From a checkpoint of a small mixture-of-experts model trained on Wikipedia: a sigmoid router, a variant of Muon for the experts.
Below are experts of layer 4 (counted from 0) of a mixture-of-experts language model. Rows are named router (the router's row for the expert), gate (a neuron's input weights, with its number), up (a neuron's input weights, with its number) and show model dimensions 160-239. Each number is 500 + 25 x the weight over its row's rms, rounded and kept within 0 to 999. Numbers have three digits each.
Before each expert's rows: a language model's description of what the expert responds to. This comes from a sample of Wikipedia text that the model never trained on.

# expert 21
Description: Headings and sentence punctuation. Full stops, == and === heading markers after blank lines, table pipes, colons and decimal points; also refer in may refer to disambiguation pages.
router:512449519494550492489473515563517465502460503513475505528502459506484477497514477483530578520512450497514509467453516521453516523516504501511540452507466475505511552476486502488506474494478489485528545489508495471498550545476537478496501486
gate0:451539511489530483528488508477498523534463485512570534533485500490490480483484453450491566474467518490510482519485545516518526522548466527514500528508481486496503505534521492487482477501501513491476445537483433500520498489498502536486474497
up0:487525483487517495529489481510486531479496483454486493511496467456534504458502483526552489520508506534477508550491511518490531481461479543471530494504523532490506471488471524500503495513513510479484473535469490485441527503510504544498494521
gate1:499427474506509474460500518534479502505486496472486483509491468547509520557497498453553480477523473492497529449487518479476495514482519488520565504474480533462523524454482476476489455485531461528487546527498501525489489500490491514503456472
up1:521515493489499490514469488437532503553478520521471467517515504481479514495504469504477460498471492492492509544537530485520507507504495512498496525517483463548498443518514530551473526518525491481486506476475481510500538487549541517526568495

# expert 19
Description: Determiners and open parentheses. Articles and possessive determiners such as the, a, his, their, this starting noun phrases, plus "(" before born dates or acronyms.
router:467483513476532491527514472542479465521490476527490461497486451522482460505489445508487557497492497534514475479478572525490528545572521488499467507472505487564471486508540535498489451489469480492500528523485488510518496502493502495502477526
gate0:464474497547477522517482502530509535476481474497493516491506470474503508478526467502527525526521498522519476477511555512514458524511481529493471522487471470442533524468454511481518513487513491492485489481482509472525510459449522489490480497
up0:452466468491527533506456497502520503472448522511492511539515481466482521514482453493501510554505473487510510511500524488483488502520505539483494494471492509458482527490497497518488486497499519489513501510432569470501515440467486495481496506
gate1:496516506505471504485494464527514505525522446485500520502520501497439534499497482537529483502476458497514535479519521459474505518522468493481536486519493493495494488522486475495519507506558481454529493512474501495514479456551547476488456513
up1:486498516490474470524514514541475508484494510458501470477496550472490501460502516497529513485484448557506518485525494502512524483534480492528524473531522470496548522473550507473521483510512513521513522498506500480502504473577506506469516540

# expert 28
Description: Mid-word syllables. Inner lowercase syllable pieces of long or foreign words and names, such as ret-ali-ation, Dienc-ephal-on, Bu-char-est, c-aim-an.
router:520470552464538454510477512524467548529479490484469478523486484527484470503488515531474506485488464497489517481488507506480509521524478502483498488518504492530484509512497515535510451486464493476509521530470497518500528562486536512453512539
gate0:487487493468513506491501479518495468492489504459474568554490512509519500516488457507493519501519474519513482470492533474524526454548493492487521476477515520534498518461480507538518480506519486505523465501492529476472529462532504466505559509
up0:503523484466496525512492482513511526506493516547471490489507533556458468487497485535456496459538532494500512509466487489489500518481540519490500525477535482515481505517492517480518539498485535491539531470535536526474542526462524488516508488
gate1:496485501517460521536472492499494540517543486508515481528500490522463495455481483478482534522509453517504470534505477499491452509547514497505466507527527517514465527505496552495431508486533491501533501530504477468462493486479468485503484489
up1:490480490501481494524514480487488503462481511473493496494546501499471461511510487536494500494485480464471483479500513506439515488506487470503527478529491504461459476520488485442524458447487486504498498493476463521503535496453525519517510464

# expert 7
Description: Institution name heads. Final nouns of proper names for organizations, places and events, such as Cup, School, University, Club, Center, District, often followed by of or in.
router:514460510455542513543457518510472482525447491502465484504525469523507488507512488510499479471545508512489464488494522498476534537515508465482511481481461517533468537496502571491540492516462492523555484498535480491527509515460531499496512512
gate0:499514461486491504484496507496520476488559480482479520491497478489504499481485539490525509556539499491516532537494559466514502503478460551512507519490513497500536478491486489536520472500514490498492504500509524495494546495489528459506456505
up0:500462487504490470490493506476480471471511499548516486517477486494551491505499528496534468521487568516548501480494490479480528495522543468524525489513489512472564489488505504535521482475473508542484464493544474492466486434452527471512479512
gate1:556519493506505498487500481494488451508492506536500498542506512496522542464483469540542474496437524534495498497542506486526508512496502508476571496527470497512471478501503521466488535490463478492521521559544506518523490504491524483531494509
up1:445525522486489563509472494504511504506481510498508499479492481494453466485522482441487543485523472500484496477511470476510515535481485471464487464514526512502467511495507519504496517461499489498491517497534515462517557486492498512498489507

# expert 10
Description: Name-initial capital pieces. Capitalized first word pieces starting proper names in tables and lists, such as Mel(aka), Dav(ao), Yus(uke), Ar(row), often right after a pipe or dash.
router:451490507502532490504476488508520497541480470515477474458476502530465471488494477520499529509531490502519481476488525506484521534531523512517497476520462511529496560515516517489468493488505497477517534509522502480522513534476519521435502500
gate0:462449479515521502514479465514454535469537477491468468528474473507488463511526483562525480470544517466498500539456492507491506539470549519500500526516492502474486526472523488507469457476491500543471514486474545541480520515511508472493537546
up0:501479496460489493502474456461464496482543474455469481515491478476509461498519522509531492523547491465460485493464493486520495508474500497500476517510548491501509468507467426517503477513529481520471486470452545557504482479522467492486521481
gate1:537492536518528509502481491504501542463520501480493540472490511503516481502482512461476526543502521529548474504487454526479514491495486476505481545512491531539511500489534483514515506464521542557502486448498493499501513502500486529523446469
up1:524484517521520447564489469521518515468513525521511519539491518510505456508517489460531452464485485521532477474536467480468526519464477492522503466501470519540453486554477504484486517471490518549505455501491498532534506534494473500510513490

# expert 16
Description: Hyphens and word affixes. Hyphens inside compound words (ground-colour, label-free) and affix pieces such as under-, non-, -ing and -ly within descriptive prose.
router:461487545461525480513465498524550533534512470488493445503498491536495477536490482587483517501502460526513487473484497497493526528507504496524501467468474511532478533503482494493517478486497512484492529492544477475558489540513520472471516497
gate0:491540522492485476490498470531512510512514523491497507488486477509548538510472497496503443537496516487502472513435476512473466519531432480508479496486494465532479530514485496508493521526506462537503502530471546509515555530515474464463512517
up0:487462494480519509478455488501464504511513471489448513489539507501465475504520476526457532503455506526502553542535472484537535491453524481502451531517531489501501483486506517483483504502467562493506481471484492486498476490486495492500509480
gate1:502525462477485468463506453490460481497488482494514517500493494568527487478487509513474508598472478472503538523499520477466550455475502515487471477519508477490511522525529504481526500513524493478513514481528496503498481568475491518480487501
up1:489454529510498527483494513504522516480479472494496472526535496494444525527501517534502466528506452528531510498473490516487518485535502451465447514470486489488517493462510518509505477485474479482501483501500458517490487470491503512502505532

# expert 24
Description: Commas and list dashes. Clause-separating commas after phrases, plus dashes and bullets opening list lines, such as in 2019, Calgary, Alberta, and - 2017.
router:500466505483501481487487516510498501514493470515490476532491496511492488496468506575488519498476498491537507503491483505508520509512470494516509506490489488528495521480503503495515531465480507449551573506510452517516531519499485489468502492
gate0:531517504514515490489509514478491509552530504492508497477491492514500525503478503486528418507537528484487461490507501497510490503534550474486542484473470561470447467479530496447522473507503472493483463472457494558508459511522507540482501492
up0:540520470513534473532520489492483509499495487499475527466526508478434516499483489460475477504519465530502484455491519533467507483464527465534509507481513510466529469484494481512481512533527443506491473501487465485457501482497463485497502496
gate1:522522468486537494496459503543532471507512472505516502489503523513491532528498494488510544501522508471473494499471522475509472524478484504495493466468481495481489486532457515489433478506535519480484456493503504505498530519508532454471479486
up1:483494508518496501482491552475480526538479501497548486491511495526525471509504504502509423475428500529499529508549532506459504510491481490499495523509504530529487526534522475526546494504482491507518527525461528490485495478498495521530530525

# expert 30
Description: Quantifiers and group nouns. Quantifiers and collective nouns after the or a, often before of or in, such as many, most, several, people, population, team.
router:535507476475520483522485514520484486522484482519458488518527469521484548529497495498515450498499453533471502488458522502505510520544494478523427487515472503509502532469510499500485469477482487490559525524480459492500513505486487488488510514
gate0:505460525525503476476470463462499540480466513470427508493471519524471491518493496493470526533503460514475541521506475495442510477435524546550490464478482528491462490495488528488461518565513534491472451519477520493509515498497541515493487506
up0:491476536429533503514463505447476485441533487529467492495512526544524497479488511512511521460464413548518508494519509536475514474504527493479458518482464464508447528536501519475484506506496475496519527504520469485518486505494538510511485507
gate1:475493527456543483497456509487514533499521500530551493438525521469494533496487457500505470544488510499487487502496494499481526484492470490479498490542476522504470505438524466501503489476506515493554476480482513504509514498505526514480490481
up1:470496519472521507474478508457517527531484511525475504465494521488506489525474505494482477505505539482482498474490487460486497458487467506496474521543451496532490507472515451534497483488480470507512507524457478514545539501496474521473470510

# expert 8
Description: Articles and quantifiers. Indefinite articles and counting words before a noun phrase, such as a, an, one, another, two, so, often after of, as, with.
router:513418562497510472525494505495470486521491521530514476510496498495471470481500484536495540499514476479472485485443554498474551517495501483489479471541485510496483546513507505482543475497489466499533492512546487499511513541470533508466510464
gate0:558457525486488479475517483444456522522490539485530539434508488472455478504495449466498507515534560494496533466436532534516503495485535466494463538475480514464515499488488408507480514501513462514510475467500503534469521519506503533533502486
up0:470505500529511495465521499493486501519485526544547500489492484487497479519478502489482488492526478487512470482465521500515489527561532446494508492438525517486477515506463525506491510468495536516498492468571462518509482503490444504526508480
gate1:497542518507489488430533501476532483501496453530516453530549515495478504528478504449519533535507523503478521529532527484445560507516491486519466502476502514489487542515464525459477489517510484479500452525498463472480477490469460528456500494
up1:475513460499499480516475456506514487504457517501514465455526535486468509551565542472497478468502502488496522513464508506512517517513485544517453500486473488508545515495485519511487521523525464463459497495524483525527500468493497483531522517

# expert 15
Description: Word-initial fragments. First pieces of words broken into parts, often prefixes or single letters after the or a, such as dis, inter, sub, trans, ar in arrange.
router:501472472473538469493445509504503511549487480494459487518511466501487498500477497553513501534520485529463490475488507507493516519544497515509478493520503508521485546474481494485466465484453484449526504534501508486525487569470541512464520505
gate0:509484511513545477487501548502513484502490523547500520521488500505510445445479495537473491513484480491529501497482492495510490506527486486501511553480533526499506480518503532524508493517505484465524528527506466495433471516498497482519508505
up0:485489495490509491480503519515485519511495548528493491529440515470494496471493449519484488478520466493502505519465489507485506489494503504519583482479508470480541493521524527474494497532497493502515520469460531471482481496525474497500546513
gate1:474522502453492495507523459508526483523467496485486528526537484499473539516445516461476522483506478501526524502516526499494502493501465522450494526487446496527416503477493541488489509488520493422468484467462495490461483521513523510535550475
up1:510458503516533459466502560490505527509504539478486487519527458466508496501488519506510505463498489489469458466468498495540466494502502540484517490518524516480539491519504480495513510465511470487560459521532476527515500524524513515503494534

# expert 3
Description: Coordinating conjunctions. Conjunctions and linking adverbs joining clauses or list items, mostly and, plus or, but, also, then, &, and slashes.
router:526491538468544494484504494509529533508468462506472430515515498500497472506515468502492500543536463490514467516495518514459543476502490483525504505502485478505462550504497509496526499477467510475511461497521493463525539550506498534500557516
gate0:540520470475515492458534486421508481474530471491492493494548511482505532481504553464469521462459518482498546527508506511467502506492468472510517512412496469490504490494484479453475497514492519459507535504517474534492510538514480476490543494
up0:514492505481486534471507550508469497515467538476521515474492516459479496515548494502497493498470540535470498515500519529496530480488488459501474537477500511545522481512515482460517531516472519531470515494505470518510525504485499509516539524
gate1:534511497514475478536451531518509495476457496484530514541493507489472431497525503438520502516496524511537511518528506511488482524547531476477493485508455476505509502513533494537512527511492490504513485504512436495526531500476484552528518464
up1:495517497448533506547517504518489508451500497511500487527543467480529489507549513529530532465476526504494498505484515468483504516511436469480476459487517508490490507490481504457533501503471504510489451499486496476491482519474515514499450502

# expert 22
Description: Capital initials and stems. Middle initials and short capital or lowercase word-start pieces, such as Alfred S., Hugh S., cont-, dis-, comp-, inside names and ordinary words.
router:503479485482515477519443511518469514504435510500496492460505480524483463501526461526501534539501516529502500483491531529476541527500479498499532503494455521525492521494499529504487466502487488480526490507535511468527486548489526552506520523
gate0:485540485538448458556481495517544488508489531496501456510515524507546529465517481457490497500529486496480484518503491506537524478482474496495452529486482495467518509500509483509506496519494542518527550499498472493494529521501459517530498501
up0:518511501445477496528496482518489499465482505467523498515489507514494440511549511516516522484445468546474544514461526453490527508517504511485509507536506437504494476475508459476522498486523519449493494519509477511479474517513511516520529498
gate1:477496492512491502529470525536500517475477457492513513507481534493528480553466478494535480516441507501536518519473490531466491517538481512474499481488485524515513479501483485531505514480526491533489530498514488512477490507476500527497474465
up1:504518517535480499523529542538513508506541522517511467529529493490497517483527545516462513455494497508492460501521535484509490513503505500487503497525475493493426498434532449459501482512481506512470490511458536510484517540489493486492517517

# expert 4
Description: Score and season dashes. En dashes joining two numbers in sports seasons, scores and records, such as 1991–92, 2–3, 22–10; also commas, apostrophes and periods after digits.
router:504452515478527500513501484500485499505466497509496491551540500502486483508528474550480526494497449499517451494474523519503555509526510531509473449495451510527488541474492523481537479529484485504495532501531511506530499540483489503451552475
gate0:489480487454488502513502460516503493462495442469443475549529494491518529541515490510469541504491519526521533502489525512478516510526503494460466499456504538474507521491483509481512554500502466498510484499513538508489490514474462481485485529
up0:505497502474462484479516553487475487561514548518497478509468498494471474490497454539494429521519497453473435502531472531519505469501489487527530508502490483516512489551529501544457483522462484447509536489491510489520509569512478463516484512
gate1:454508517492485496481497517522507538492519498510511471441481495509532494506492508459523524476517507543519537491497505547479513513525524545497500532473498514503530502521507507516506490544511501505529492487473455510478505539509511546474485464
up1:532525480476531502516518510488484473510487516478529501486470509502481491514498546524524497495485475413491498488507458540513509468515516531527554512553468489502527469488500491489471514502482576430534516502530488519527534485515480482506476514

# expert 17
Description: Numbers and ordinals. Whole numbers in counts, dates and table cells, such as 16 civilians, 7 May, plus first, second, new before nouns.
router:489480531458544494499475489525502477512505463471477474524506502505437513515504474532499523506518498510462497461521534518484517512529535503489500512498447464534457532485511530505527463509497470480510506499534460501517475517487539501444531509
gate0:537497499510494502459474474495524502517486477492479481519451495485531480518493494559493495512533493490455529484508459523511521488454480504520507463522526505479528506504509494478499472525527517517454477492475500477524497493499534526482502471
up0:526468517488536532458494524492489526511513446468460492499466494450486503504479503543545500515520526525453480517534492541540508532482495519485550471489496488459517522522487515536486455506521504492550477518505502477487481506572512445446531532
gate1:473504542494452540522514519543534493476431506460509536491498509492524468449583481480545475472484521527519498528520523520475487489483513465483493469508480439466506506468480486467455515480487507473525525462504511526506501494463493483513515519
up1:518473522485512496510529481476512518529507494505556501503501511490515445521530534508559522508515559477529479500535518507507474499535528473481505533551476511459445500484520497485516465536498512482492530475498485511502482482484460551507492507